config = dict(
    n_layer=19,
    d_model=320,
    n_experts=32,
    experts_per_token=8,
    d_expert=64,
    d_shared_expert=0,
    activation='swiglu',
    moe_layers=[0, 1, 2, 3, 4, 5, 6, 7, 8, 9, 10, 11, 12, 13, 14, 15, 16, 17, 18],
    router_score='softmax',
    normalize_top_k=False,
    routed_scale=1.0,
    balance_loss=0.00887,
    balance_bias=False,
    router_logit_norm=2.0,
    init_std_router=0.0152,
    lr_router=0.00048,
    vocab_size=32000,
    norm='rmsnorm',
    norm_eps=1e-05,
    tie_embeddings=True,
    optimizer='soap_variant',
    lr=0.00461,
    beta1=0.95,
    beta2=0.95,
    grad_clip=1.0,
    batch_tokens=65536,
    seq_len=512,
    train_tokens=357000000,
    steps=5448,
    dataset='wikipedia_en',
)
Below are experts of layer 12 (counted from 0) of a mixture-of-experts language model. Rows are named router (the router's row for the expert), gate (a neuron's input weights, with its number), up (a neuron's input weights, with its number), down (a neuron's output weights, with its number) and show model dimensions 192-255. Each number is 128 + 24 x the weight over its row's rms, rounded and kept within 0 to 255. Numbers have three digits each.
After each expert's rows: a language model's description of what the expert responds to; "comes before" lists some tokens at least twice as common just after its tokens as in all text. This comes from a sample of Wikipedia text that the model never trained on. Tokens count by the router's weight.

# expert 21
router:114133101135140127106121107094120141094094197141081120161145143119115137098180099125158139153145171144120113168149118120145147135171111124160101155140149134146098103173158107114142103156087117
gate3:116129155089134124101104142117096176091118148118108115177129108127117138088156080131132124122102150139112081108127140131185094125125158133136149147161113165115125115137148125101108125138128113
up3:098130146128112116107114139111097186086107142103121126167157095111127124085131084138128110108105155146106070126105105125155095123160150147125159135187130146111124112123152129092115133163103103
down3:122106133144137163114097122181136156128115140130133112101074135127133130145174135155101126138135144108121145147146114139141122122116118102135107099114101093118150139100182133182146138109121127
gate4:132176149137124152112117152145105175145100089138153159117148114139094171148079133148143168097106144105167115128124091126149101154146104164148179127130162130116116118143158121096114161133125129
up4:128108120109117102137131116117124123120147160123090099146126141123136126108168123117108126133131131151090093120129153115132168138141121115136078140162125159127113112111110159120135100116121108
down4:095143140128094126187141113102132134105171145146142117112122088162142131101144111154107138162136121180148120121148114148072135115157112113102149161084150136139121101126098083156120167126082140
gate5:159136097147142113151180128124151111148098110102090125154103119128133149184168126136113135124122140158143113104111132138140121141097157088102138127157128084107141122169130140138133137086101085
up5:104158148112135099129075130125078157114142122158163092154138113117138139107091148137133118110100155108119117110176115125105116143176139125178130133121148140149131119119115150113101103160153163
down5:136114132181148164118136124169129115163075062128142147134115127178109077127092091100122104150166128109109145115114093145106145103157117114144123146147136166156133128145149124137137157148166108
gate6:175102124105089150109144101114154190151099101157172151104141108135117134140152108098165081169121144097114106126105141139146111123107150170150100121122158131108159123155140122099122125133133165
up6:160115146140081106132135162124144144163136129116170125132142120123154130107110109160123116127120147092151092136123127151101131128103095120153113124143150133117108157159099159106119110153136104
down6:135115138139121155150120094152177143139183128152125136126125158158091178154108110138138127118162131111121127166113119141112148147102123150088122099151107084135136125104161124147145126130104136
Description: Past participles and verbs after was, to, were, such as released, used, played, made, and endings -ed, -ing.
comes before: " in", " to", " by", " on", " of", " from"

# expert 19
router:131120120138128098144130113084099134116164159101149077185112111162124150151154129139108119140144120132155117108171120175161138129130176181121144129118162146110087136107111114089123126137131081
gate3:136142123136137128177105123064127140067114122161100109172139158142118121139171123146138152160094120122144162115134135095152118121109140130135134142103141141140101175139145122149103126138101113
up3:134147142125145094090104110146149108099140146128139151105162157132117137110143132113122072105137167184149089121133213111127168166110138159194174191110142150119118084140131108099149097133118140
down3:128139130126135190143148116133124125138137122135103164117107137144108120148118137117155134109094099120090140096099122122114111134114148088111086137140128091132147119138113096143071125145064082
gate4:126122167109102117114142117122141118146131121166131133142167127114101160144149107129155130161089100096127072127106153131115146139171088128144156094136120121125171118114125113138121120112114116
up4:142130128140143150123139117087138166113118116106104062120147138148130138131112181135144128127160177131132150130118092116137093112127171158080136145107172130109137151155089097155082107123097139
down4:157113148095157161124121101122107104060127096116145143130147137145142163146146141142097108098099140137136123170133116139122108145154158116123106140143101107162158113079153145128160158112122075
gate5:134139102128141097095146185096118173143063126126129153116107073136117186145122153122109153131118081092162121128169132160154125082117161065139151098105144160149121124138085157123110118104123112
up5:131142148117123126142149072103176104095188093137103139139165166145137120117127131131153133147136148160107109140119099106082126133105114180140137142110178133124139103169160132174128136158105135
down5:127132110106136160117098088167110127114114096083100159129113077158125128147165122152091126151130100114106132134108086123130121163134140127165121136154147163104108164136085096138149140114097094
gate6:097161121138133152146154104149106114134143080133153126165112122102133151097142161144118143105069131101162156137122103114152120164121122119139132095146162153160142115107069116126144154147171133
up6:138108111097129101077118154124146126085137158119122164127127099127144104117143118111139076121134094157168118120127124149109092080149102164127156106127100096150059126120133148124120109098116106
down6:128116116105100146158137098145133141146144108159144108115123137150129113130178126164120135131132159155141142158137132109095130118182138175114107103158099084121119111149157108139092131198160123
Description: Field names and list dashes in infoboxes and tables, such as Architect:, Type:, Clade:, Candidate, Total, Location, Written by.
comes before: ":", " Votes", " name", " %", " by", " Total"

# expert 27
router:143143112100149121122121122105091086123171109080098130156161155128121118100141125168151136144140136128134134147118160116149150128113107115136153158171112095146140112113135140163115125110097136
gate3:119119118121103113141192126125129102122114159148104149094165155118126144148165109111104114151118119122118144143135131147146132143136164125091137145127101149120118148109121132156158148103142108
up3:131103134088143111125109122122153125145156119116171103156085127176130121096119130141174157106167113110153102085085156120158163117103138138115121126124118085139134155160104133073104154146108119
down3:130122130125123129144104129121145098118169115123156122144134173191111142127129133095138116099131129127147124110118146097166154131091085140138143146133098119134113110101128134089129115112142132
gate4:126118142142138124147114113177137162155179106067136124150113110145127112152168096116094136177113127137176144113121123166114116130116140137142150116137143179132098107107150114133130130139126144
up4:118135116148158113134154109136118116159106154138147156150133080138116096125129178135134120179113108166140137101167166138152122133115148134136119154130141157055128141141115171141111131129130138
down4:155069157109100101081111120109130103121155137096134107117131154146129138163145188149138147100124127134114125165142139129133114123124139072161160152152142141145136126138122124133128139127104099
gate5:140133149132095154099123135167165166087132138103144120116122079100113130155094116119124096177107132080111123081110103123124139170151189130154115127158135140111118153154160154106161081116131132
up5:110125073136142155140121148076163112118097131114157160127114121143125129102147130160179153148103170137121151121135146137112079125127089149131135157137136134103129149091100143124097201092132141
down5:142130112108104130077130157145100121129095135133106139174136109138121103118049128157158169083132160125096141123090141113094117121147108133147085141078156141089099155138079111149132099114103115
gate6:160151062153127148154131144124139125140098153103078093115127129150152131132130112070111064133117143129078097147145097144161100108146152125112134124134132122094139176085137081153143128144167113
up6:109158111132111126170129154170146124106133127131060135128105137132138075141152117110110083115115114113149135146119100101176113110148183133111119110105131150119120185072152127168140120110141114
down6:140152124119102136114167136109176123154129153140077117101095099161119110140091108130158171138124167136099103136163126094109173107175157164118135129110156126107166146169086164116126115128072161
Description: Years ending dates in match lists and biographies, such as 2019, 2023, plus object pronouns him, it and sport words like football.
comes before: " |", ",", ".", " (", ")", " and"

# expert 9
router:100142133110130119139117114139131077139168132122154152123124098187120094123131175137089088192093152140141104109159131141106123106147147147142117131135131122131133121125098104155107176105123108
gate3:146094134125135135096154091121145143121111165136139124100160118123135105126158183119141131136109138129164133117165181125167179149150130111130135119155123103162131095152138134149152091120095117
up3:088171086126092096138105176124119116128131108130119125134128131128130148141100094124115103102155122127092116129120115100144086110111149145106115137097113140100150118121076098126084151138176122
down3:121096114171103115123134095175101149115126153177110132112149121142127122111105145122150130154136150127104136146125130094111127162153127098168143152150122107084121150117197085138131172106130119
gate4:101124154131111137126145127122068115140127113095134100141087149112138130132132145125122102079116108065112111125141108093106105095085123143081132129150145148133062137122152142141116135138123170
up4:134125109149123140113110104161143133093102131164148170130125109161135142096116112125162128115178096192163154120129136113103140122115151156177116133108129129142124119135113125064156119128133075
down4:114121127143098144183103152076122119094113131111120123145092109090155162120102111092146148097117134104131138157150130135123123075066102086126141101157150142121109117129163158119141160161102155
gate5:114164137094164153129140130128138145193116097160112158093123164151144179126151132136142134118144098096096126108119108147111115113115127072118112113133136080146147148119178137120125134119131141
up5:137078171174125122107125123170141117077174090096181165146156123164077128114123088184141146122156155137143129124144152137139118148106111152148110122124121170121164119151135102154144135125125089
down5:082160126135150109138121156120163154125117127160121160129161155159135146144109148154104106110102162160143138110124183122090127125155144135134111154135130146131121148139170167106100165128163081
gate6:136140123137134115125155128121138102151130139112147123159135125163110153132163151116163160161110134125129100098141158121114162141124123121129139116109120126082122165119090117129120143102140116
up6:131116078085090149118158103120130165069101097100141149144082142114126125133153154132175141086162116140110142101113130133155129136145064092084178135121133108139122108119150091148124070155162139
down6:118141102134134127121163108119111116123102138114120083118117112098099130107142167132148114076116154161154096147105092139111138114067168152186156098113166143138114127118167077091117135114115139
Description: Pipe separators and blank cells in election and sports stat tables, plus clause-level punctuation and connectives like semicolons, but, he.
comes before: " ", " 1", " 2", " 0", " 3", " 4"

# expert 12
router:135124154132164143123151164104128124126162105134163126106094127125166115133096156114116133116147154135123103060088166181128070111097119111148174153095124168106106148097074096123145145137141115
gate3:101110146110102163140166125123118133119114104094149124126118139102175116115143181141132151110104093138105086085162131109149141108121146146111128096122124122126096109120121131138114145124123156
up3:159126127139146134116144096118130122120104163101145115101120090136185112123143125149114111103118098148129105116110118132156120134068121164154160124138090112109103099068102150125105095110145185
down3:094137136126134108149150091166114143145100139056133138167171115124127106132171127099080101124133134089111146136134156160118094121133126158160117134137154151114155105155083134134122144152148139
gate4:096132150109145199106144150171155140086097128143116133131116135152108112123151187125105116143112108101126133155126095132129169098104152127147169102132133121135154160115169123137125102103160122
up4:106150137120170167141157174161126131075122142130146149138107093135114142111157158114076147152125123117142146109082109110154159105107162147150195097134134146107127137124181133146124080114148116
down4:161170128155146119128149129124093093131152113110156102152109151109120137156088162111106121131128125117114104110120136133159115074111124124138145121121133116115125152132080103115118070109093165
gate5:114126133124146100122104156130130118149108168137111134120121130098101161157156093156136142162108136069134130139123164134136125139107143132103143124073112125116118152122140086118119161153130140
up5:151157129116119139141136136127142107116122130146174134132130103176137098152071125090135122145141136144169135143103127102156145159114121132126080102122142102103139086131133145148118104107146085
down5:141119139119095114157116094176155139123184115118151113158179109125166141101123114127155117095165105095117097141103113126126141150137140150174112160153135113097109094122062095077096146073156129
gate6:158106129108158129172134126108124163133126146149145099116113114145146131141129165139147152141095113158141120171153129151137149108168139135088138116080113165120125134166151102110104190122149155
up6:154094079144124114133130168098156147125149100138123133170105112131161116128161115130128148082131118127181142136122113100128141098121139123056149068115113140122148112134113148142148160168141156
down6:116115137129111142102144127120128151096123075107120134158142128101165083114149166126099133112153132139168126153167149131149180097126110143076155131163149092085085103101105119129147106105123161
Description: Newlines before list dashes or headings in infoboxes and section markup, heading equals signs, plus "at" in chart-position phrases.
comes before: "-", "==", "=", "===", "The", "|"

# expert 6
router:125143124120110135141143113112138127109053132118145068116150100118137146124128084147122105118133107174099132138158112154142142165135097160170128177129093142119114072136151137139113128119151137
gate0:123143099144134120166115172092130128142089112100143093156128124122141119146113095130162121117109126107119132121085109139088123140112121130149110096113137145112097103087129151143148097119154156
up0:132136140145070161091114085136100135134201123166112128112143122148149126098129155138118105113108123100152105107182113118159112089125173129113123148154104124158115141153127114137109130143083089
down0:090132124141111121152109072134130100133145096148104101120104116126076158137132141125102100132115099116122091137122112166110111134128130155101067163109124112114157159146110140139141143103131138
gate1:128073148112069069146141118125138101081065120123152143092159174114121108117125130140123102144164117087135131124146062112131136142157115128111156104100094126128146118135156099088104148155163129
up1:141183148101113124074183142131147154090124140123116129135142095112146149172160135099142136089103125150120125109091136157149126147138114095133094096168131080148153151135111110141094141143115121
down1:182135157100172119156109081119105131124102127160133143155088116143113152114111138140116152082128126118096156134101145130121151111109128079158115109119128101173124121119114165151132142153094144
gate2:136159136130105145128081111150162150146092124107096148121115118131133113097134136112156143100134091099130121169149110161110097096127137143089122099129114158093130137147125125108136140165156120
up2:112104096066142133116154133057109069117112097137121129142137113125113101123129163124120121111120120180159064157134153118172118160108144115145095111101145087149142111106146140139094104093061111
down2:153101144144164108141168105108163125082122146120127134112139077112154142138149132139109127152155114177121121105089157143035137168088113133153102128121078126116130158146177111151086129110108139
gate3:112137087131146106124186154177162122128108137170151136110127168100171166159123144117096159150102158181133141124126117123101116147159130120171131141076124118121106130153123170111157134143092126
up3:121147181156092145100117127117123159150157172132110150105133103134103155089126114101167136125149087088150128129112126145108152118136113100118098123121088150132102134132108110131142163156146115
down3:112165161124129160140085136120082139124137129142106156134154131147099114132115095106111100146130133095097148142145129130155166140107133164067139102177118161167130139161131123120140132108166160
Description: Content nouns and noun pieces after articles, such as law, land, government, military, and endings like -ing, -ties, -house.
comes before: "s", " of", " and", "ing", "ed", "\""

# expert 31
router:131124155140120122129122116129132131112125155144134112145166171089090084144178172137119102129150072095137135077094132096122077099144085144145190113145104121117110116120085133145167139105123178
gate0:119142104147131107120175092126147127111138082095169115086099132104121116149138142145106129108163127138125115143100149140196147156194106176102140115130137136148113148161149173130087096138168087
up0:121175089166184123145165112121130123130128086075156131099078146092126123139136126162094119116150110110146107133102115141172136159179113166108137099117104135127076183174157179158075116167177107
down0:120139147145160132100124119119094136104134170100161156094129114139135102130118145074115113105095080069120149144081132143111118096119133139137095133112164120100109103075148111185129089139141123
gate1:135166126104100115151166179135154072118127142108136160127108123120104145116157082108129120091124103143127117121095133134097083156097156144109125110152138132144106142130162146112125098113092093
up1:110161116114088115147143161129150091112103146111119145123104111110127156101154097109145132114107103153102116100110114122085090124102145149124116120139102116135126138134143145145113083098104148
down1:131150114128114119087098143115123123095143100153107096115160135135142133103103155125075144109164102163084110111111098137139140131099088113088132121112150141134144143134116139188170109135111121
gate2:147114115141135109078127137134145124118148129098156115120133147155098102099119144096112115117141113111068106154190132153114120116073089146150113129135139127135103129123132137158121117118109145
up2:080165136120141111149143164120166088108135118098120095150131127134159117130129132145128121093140114112090098172187159114127115156140105137111121145141131160144089083127109160110131146141118142
down2:125121103111122112116103153099092174157164115134121129162126120122124130119160072155129159153142134101157134132139080115109109126102172127158142136124190141163166123154128107146121069125138126
gate3:151095132115109108088190130101102125137103152145156133133138110152120130117101092113170101161137128145126146108115128112131160140126103158116124101154127105138148141134092136131139139128105153
up3:115082101092096130131149156133087128127145149147110137159136117132132116143105101118136124105148120142147140093145142082115194136127128099109142126140166106164138141115119091130120136093110143
down3:129161158150119140145081118123139117151123093103136118155124142104114137120123112152137110153115147141132115107096117141113141124136106083124167113145112144162121108102148133116111090138142139
Description: Periods ending sentences or abbreviations, including )., .", St., Dr., No., and decimal points in numbers like 16.77.
comes before: "\n", " The", " He", " In", ".", " It"

# expert 4
router:139095076127124144137099104154119170125147139110082148191110122153120080119110075127138107112149119093120112148114131136157148111129108138133090111132100155112155120133156134098126118095128143
gate0:163091088175173176130199115173129122141107133144124108122106136137178136118110122135115138137130162094111115151153157151146113115134100112122126145160125169088143139117114176096146122116132151
up0:122155140190130118156089133151101095109095107152129102136149163131104136122129130146144139141098132123110146145136103123117164149116105176120145113118110144139111145083115128090120143136139108
down0:107103162152155119148134142091124159110127125140143125163135144075156133133095125146106127180095143118046138102092126147098130126135176107107131103125183158128200137142179109126140154111106132
gate1:123140149147101104161124119158092124170082134141117127095154097154163095136129128138105120134124152127159144102123146099165129130102104164150102142083146133112114110103184130112136097069151124
up1:125173113141115125103150080128115143146116108138127139097107107136135110069131163086152107125139134058146145103146153102139134123154117119133140200114117164112132103126108126144110110144184155
down1:133113151124178151093172169048159131095112117110128168107122155127127139100128115132090139074073137109092105160141109116112100106128133118133134116133126115127129148141102109168139101153138122
gate2:094130121117176139094195092072107129121086106155147099091131114146103069128112145147125178120112093100134137165122152113149156141144153172134105115108134152160097188101118112134135107138131117
up2:077139121117153123086192127074122144108099114136142103128127089159097075142137147160127144133099127157127124167103129106183165102131140146137108109118189129156101155076147142147170138150098101
down2:127086105099153129151129120125098122111153118139109147147105117106174075134139080133086131125136115138152114174177129130144129168104123117094064123119119167115154155115115173130111116163091151
gate3:115130142117175132128109136120152086077134154157114123123121122130114150095130103128144189115111127108130113107124132168093123140126115082132130127150157128101127147143123174123114148150132103
up3:124123094131086149151141142130127171196123092114127167111113134123151098142147145145149113164131132138117139136158147109140103117151116131138131149128050136152118124098125068128114137109125142
down3:187125145113109108126157124135121125139128114115131124125094135088113127109073110129112114136146125123171090110186101114092113140073162159133131120093133138130163126143161163128128114154104130
Description: Commas and digit pieces inside large numbers in population and election tables, plus quantifiers like many, some, each, among, along.
comes before: " with", ",", ".", " to", " of", " in"

# expert 22
router:065103142119103126109091146121120151140149124102144106105149136154137148117123127126133133150092133124097160151116118093068157098126108121135120103098131119122166084154155110162087124123149107
gate3:145152075093146110133162100107123108107106164157142159108109175133154176115099136130152087093134162127103146125099106103118161125127107085130112143137142109125131147198135176092093186114160150
up3:133150151132134121099095113118129133135145146126189086095069098125098129107142114172114132163131104125113185126149119138142127118158124160129138116133110126120159137077121120134176164112126134
down3:150128113126124110099082109081113165143164187127104130127139112152120146130127173118142116145108106119154103139099111078110101109105120142128121137111105140173095119129126110142120134129188089
gate4:102120153124177167130104129159143153135117099112171144109135115077172141123137139143154095067102107108147091097094108125168087136134133132117119103131142119123121141098147120142144183114097131
up4:048117124171157133148100125168092122184137133139147131100159091112158141112095114105142141109108159120131085117133146160093080141144127099102119146118139157121144148118161133122115122132091127
down4:147064138129160116140137095121137170081152117119137150118122172128127097113117111165114126150134111096117133154130123173103098177135119135147148114125190180139115140121145169096124153157163092
gate5:100132145143154121156141141169144151139145128144139100122124098085113132127118126123158162088133138103140137112105125153104108134150104128100141147156105088129158143124126121127100148096142135
up5:152121139147127102164163147116163156092120068120119143137150142128128161174107166145131143139123144105192111115132156106128091128106168132146117117115126137106112146129160059115092149131057103
down5:128101138114097097113139071111136150126090122126133148099115104114154178087145158158095134142100073120148111101086116131111130120076167114129124107161118130119102130148162148121161181095126121
gate6:165193105147132126148111118141127138088150136130183139127111136120168079115131153139102120146115095122148153160157180124139125152130103116123140135191141137120130141100121089137149097107174127
up6:129146148088126159109138159124078099087145103153145137129120122101138090122147131129103096140138144141140123102166159157134128146130110144166123099128163091118166132137116144074093110112123103
down6:148112127128097105167071115107064116133102092170084108162124129114090156122147104099129081128138125104157115156127112117147136082121146137132157088158131139083134172145082150141130107150076120
Description: Ending pieces of names and words plus sports terms and units, such as in in 6 ft 2 in, Championships, Cup, United, footballer.
comes before: ",", "s", " (", ")", "'", ";"

# expert 8
router:137161137134139132107112119138099115121118087164110105169160150099135090112107129176161100138112120138176122124143129160181128125091114107140095140127112139129139122107078140128118112128149143
gate0:108164116107095126126152084138133140178128141157144140133166159150119126170140164115178125136119128116136116137108117136130139134110111148118128113148143145144133122177185128130118099127127160
up0:116176123103083136113136066112129123172136131161141139142129140138107141174150147118154107145139141136133130126087132119131130115112103141104129106157139149166154140168147120139107088143142138
down0:116121123146114090112198130118126131126136124145145097123093110087146082153122092164090165101111131131119076134119104123137168100124142082124093124120096098063148122128101121133093141126122120
gate1:120090114130170150097128137109083132174132111118106142126127130121077126161120115124131171139169152180121145150127106147177162100105139150122112141110127095110177143121141149116082100125150092
up1:116100138124158139131105131136127145111122125126146108073116153134147142133158110118154120085137108119146118119092167158107120122155121133152111099115104131122140149153119111109115146160153122
down1:102151108122144124070132126095140118149152113121156110141132138107113159139165134136111075112086098163101131127162123155115107171142157113103123075131151124111098144137114139101135116134116101
gate2:104132165112135102094139150110144158124113165133168106155114139125099121162122093106090151148145148112105121130141124120130142162158156140178119151144135092121135118077134139153108136118158080
up2:147109088151123151169119132144122099120151093117095160117128116137109135076143157144149102128134093154145127117116105140108092105103101091101119100116107163158086153168151122111131100143119141
down2:149109139140095125135118129143148163082129127113130115110156135148085138133127127139073105100145151129118145102170104150120103126101146147126164115172132100155149184122114109115126089125109166
gate3:136127146131104099151146145102142143134117109113130106113116127141076163127100093137104132104159110112067093175150106120102160113155119120135111147150142143146125116169138113126126122152111120
up3:169158147130096100125110151120128135134087139098131111127114151140142161106087095137151143102158136107057072165139130129116107115099108148111126131177109206112135117154113143155136100121093157
down3:107136166104104149158125093120144122157114123106124119127115099149127159147153102116109125101161135145150103154163149139106115135068136113142127130110120183122130116153101154079129114132122167
Description: Auxiliary verbs like was, were, been, has, plus final words of institution or award names (Office, Hospital, Award, Cup).
comes before: ",", ".", " in", " was", " been", " and"

# expert 23
router:117132120091174100170147128140095145092137144101120103149163140121119129131177093122133097130137107196172114131132105113129160128115103122162095139128142102188160117111160179136110123140076149
gate0:151173112106119118143122107105125110137101151120146127100108086154164144128094097166126158118094095131110096151176149097133164139139106114131120119133128154122138122157094100105158118141113127
up0:104128141115131131133111074117129120129122141156130119129147114138128137120103084130150182110130093120107118076118135078145163156132110131142099123145095160123121164149110152151160122150149155
down0:117138095096118132083104070135125129154129141120131136099159139140110104100094152118152119122103136119161122132131114185128139125133160142128119083131108160139083179137135152124099126104177143
gate1:124137196132112104103109154142110132139137126143119185120170091165122158143093108066143141139157137170159119125119123152149094132119143117169113100110141109140153172135090159167129142139136115
up1:112136145123137119123144143138117172130124126152103163124163097168125170158111121081144156122138125180166116151127128136157092098123136135185096120086135147130121177105102145174108152137139105
down1:126133139106154168146122134129132104144155171132148157105098117138107109135121139117164107137103097082124100163097155111115122127111089141079112134117122133128091147101168121146117116104085126
gate2:133135127095154088114117137139114131136135114160081123160127110107106150093146088096167156128158122140107084117127129139123055085141153116115143129134119110174176133112126111093111133148150116
up2:122118126162130132146146080132126111119133153089142145119091107142152141161113135165125112144073156162129113131125152137110201172112129146146116130146120139092101114155108118141174167122112115
down2:179123142052085135115111098095112098121113117134089089148127156159138128098103115133111115143145140137122159098140140155129155139138111094139100153120177103148114139128097103154103107108096143
gate3:147129147129130102135129122141093143157125153122151134127119134118145111132120122144099133131169141111115118077144112122125121148126119114154100118128163119123161152074117109089097102122151132
up3:149160129127142128141131147141141109096123119122160079141117084085174135138095146155090158116139146119067166114120145121093140189144128127130103117133161126137141105114166147098141142158111112
down3:095132075115146128119144105125124114158086121119143139145128168113128097127128116124136139126130124150093199058112116094139138140123149134121129114110135113126154136136172143113147157122157120
Description: Head nouns ending noun phrases, such as season, series, album, film, Party, University, plus Note after an opening parenthesis.
comes before: " of", ",", ".", " and", " in", " for"

# expert 10
router:136145127107117134120096099105132103134154119115147130132155126141121115115118083142138155117112148143135102127097109165183132117129113117122128114132124143128154093151148088154086121100111144
gate3:119134163141117129159168099126125159105118160148145104138111092151118091122128108119127149139090106143139140132132100070177110127119090174155127108105164161113129116111150131116083120118115118
up3:116115124095130138140117086111138102193130110122119127123121159109112163149169156166139091112162136142121122164134136207080176147143133118138098129119093131113140114096116136106158102116128155
down3:139132133167132132141136153110158103087091117139129150076145086105111116124117120106189107129094125080128162130150162076173090142123104114134151140117084129150109117088118112160156140067126104
gate4:112148149141143109089131158129098127136131088109126159133120074150150149187118141127109150145114108132096118120129139157100136149135121135098134091128147109100094120127116148145113125146099098
up4:110167155147086135143160106136079115129141106141142149096114117130149135149144150141121189115099137104121147119125117187096128113137175153139127117117151135136158194115149110180149118111157141
down4:101168127137097146115150114138107126109119136161140152110157152085107139095122091125128190097133139146128146090140143125185121109147124134106124125159144137096123159097124152159130084130109102
gate5:128090138156159138173134147116136125125121118095142141128111123137142148114128159141094143084136147131107079111108155121126113103175084106113123115180115138107093145132143126139125133117116097
up5:116097138134163145142130161125118164147099119150120119106162105106122135180116148096106083189112112136129148114118092103150112125126137157123148104118130086156100116107099121134055096116129122
down5:156158122122126122137122102150105153110150143160100116183116133142146141136110121137120127104118124123141138158092173177165147141165111176127056166107140131120129137126114157169113156122134147
gate6:108148104130122136142144147185141173118049156122107157160116130117116129169150150169121128134117140108144131169143159166111126113126130093121117121079134071145138116153149154103140108095117135
up6:154136144094138120124151132146100126092076142120138120126083114136123107168149138134140138133121159076135155161154183186135140113144122092115124132113113091107132118136156207135108134127131115
down6:123148158099165141104140141112139107107147131098182102164166140101163130128115173139107143099137157106130129141120133122110158090166128109110140141098133134100120142153151134132111119108174179
Description: Commas, closing "), and ", that end a name or clause, especially after personal names, taxon authors and places, as in Gray, 1839.
comes before: ",", " and", " which", " but", " (", " who"

# expert 11
router:128126117162107126136093152127152111140133119122112174164110121094158134094116128112109104157123089085142201110082178122095106170138158145137143134171105112163111155086138119127139124119146134
gate3:117128139098160120147157146137109093130097105127132118100138140122130112159126142161132176051128073086131125139110151106113174144124103106147129149159132124156151127128170140166141116104135104
up3:130168115097126121142130098123116154098122096100122092129125139112133086153132091134100155075135112091127132140114106160112140070097093132124106172123128105144161149145167105126114072104171164
down3:114157112118176120116141139115112133161082134158142119109138126116157138122134076122118096141086076140128135112135145112155141145180132109119089137103125104108119091123116147144136106125091141
gate4:120135128102136145182075146125134136139119127122148149139109140100088152090121173159182178111136105142138147119102117141111170139153106153103146115140117090109127178149128113101130104127134144
up4:128125118096111136160080150131108160116118134087165157131160169189136087121137139132160186105187140137143119107144093155097155176159124147145131084107094131133139148145113131120106115110148113
down4:155123181150157111123109116121099129107137145166108107143105095131125129100075133149146071135128151158155138143106143143123112120159098109114116120146043104119094124113148151140131110187143146
gate5:131127152128127168155127073147121137162113128095135114119159151139085147159154151103131161060115111133116126120132112093120156122064133157111149125181166135140090157111163137178120112121135164
up5:109135094138111188091117132107155145069108073119148164172153149084127166156063093149135091174120127096134128080122108121158124112126161098150110105116113149095128129118077130117106111112124138
down5:091119125164121160124120112100105094114126123169127115124173123129136077152153155127122127140133156130113134136134087092118150168114145133110121072093155120097137100118112079092169144119150108
gate6:108169105121133143073104134207115103125148126147181105130124144147143076081129143143154131142121102146141146166121153135124105160104125113122100106180136135127153135172104096123108143157138117
up6:133118098117098098135095126137139157138163141157126122122120127115134127087127116137156119132169131186149144119150138113133079102161147116072127096174113138194089086142076129146130151170157140
down6:131127128117115120111154177160180093104135159143112115134125121123117140163097121165119088134142105163147120162116133137141130129133149133169094086141109137167162137095148139140144137145115163
Description: Line breaks after sentences or before headings, table pipes, separator rows and numeric cells in sports standings and stats tables.
comes before: " |", "\n", "|", "-", " 0", ";"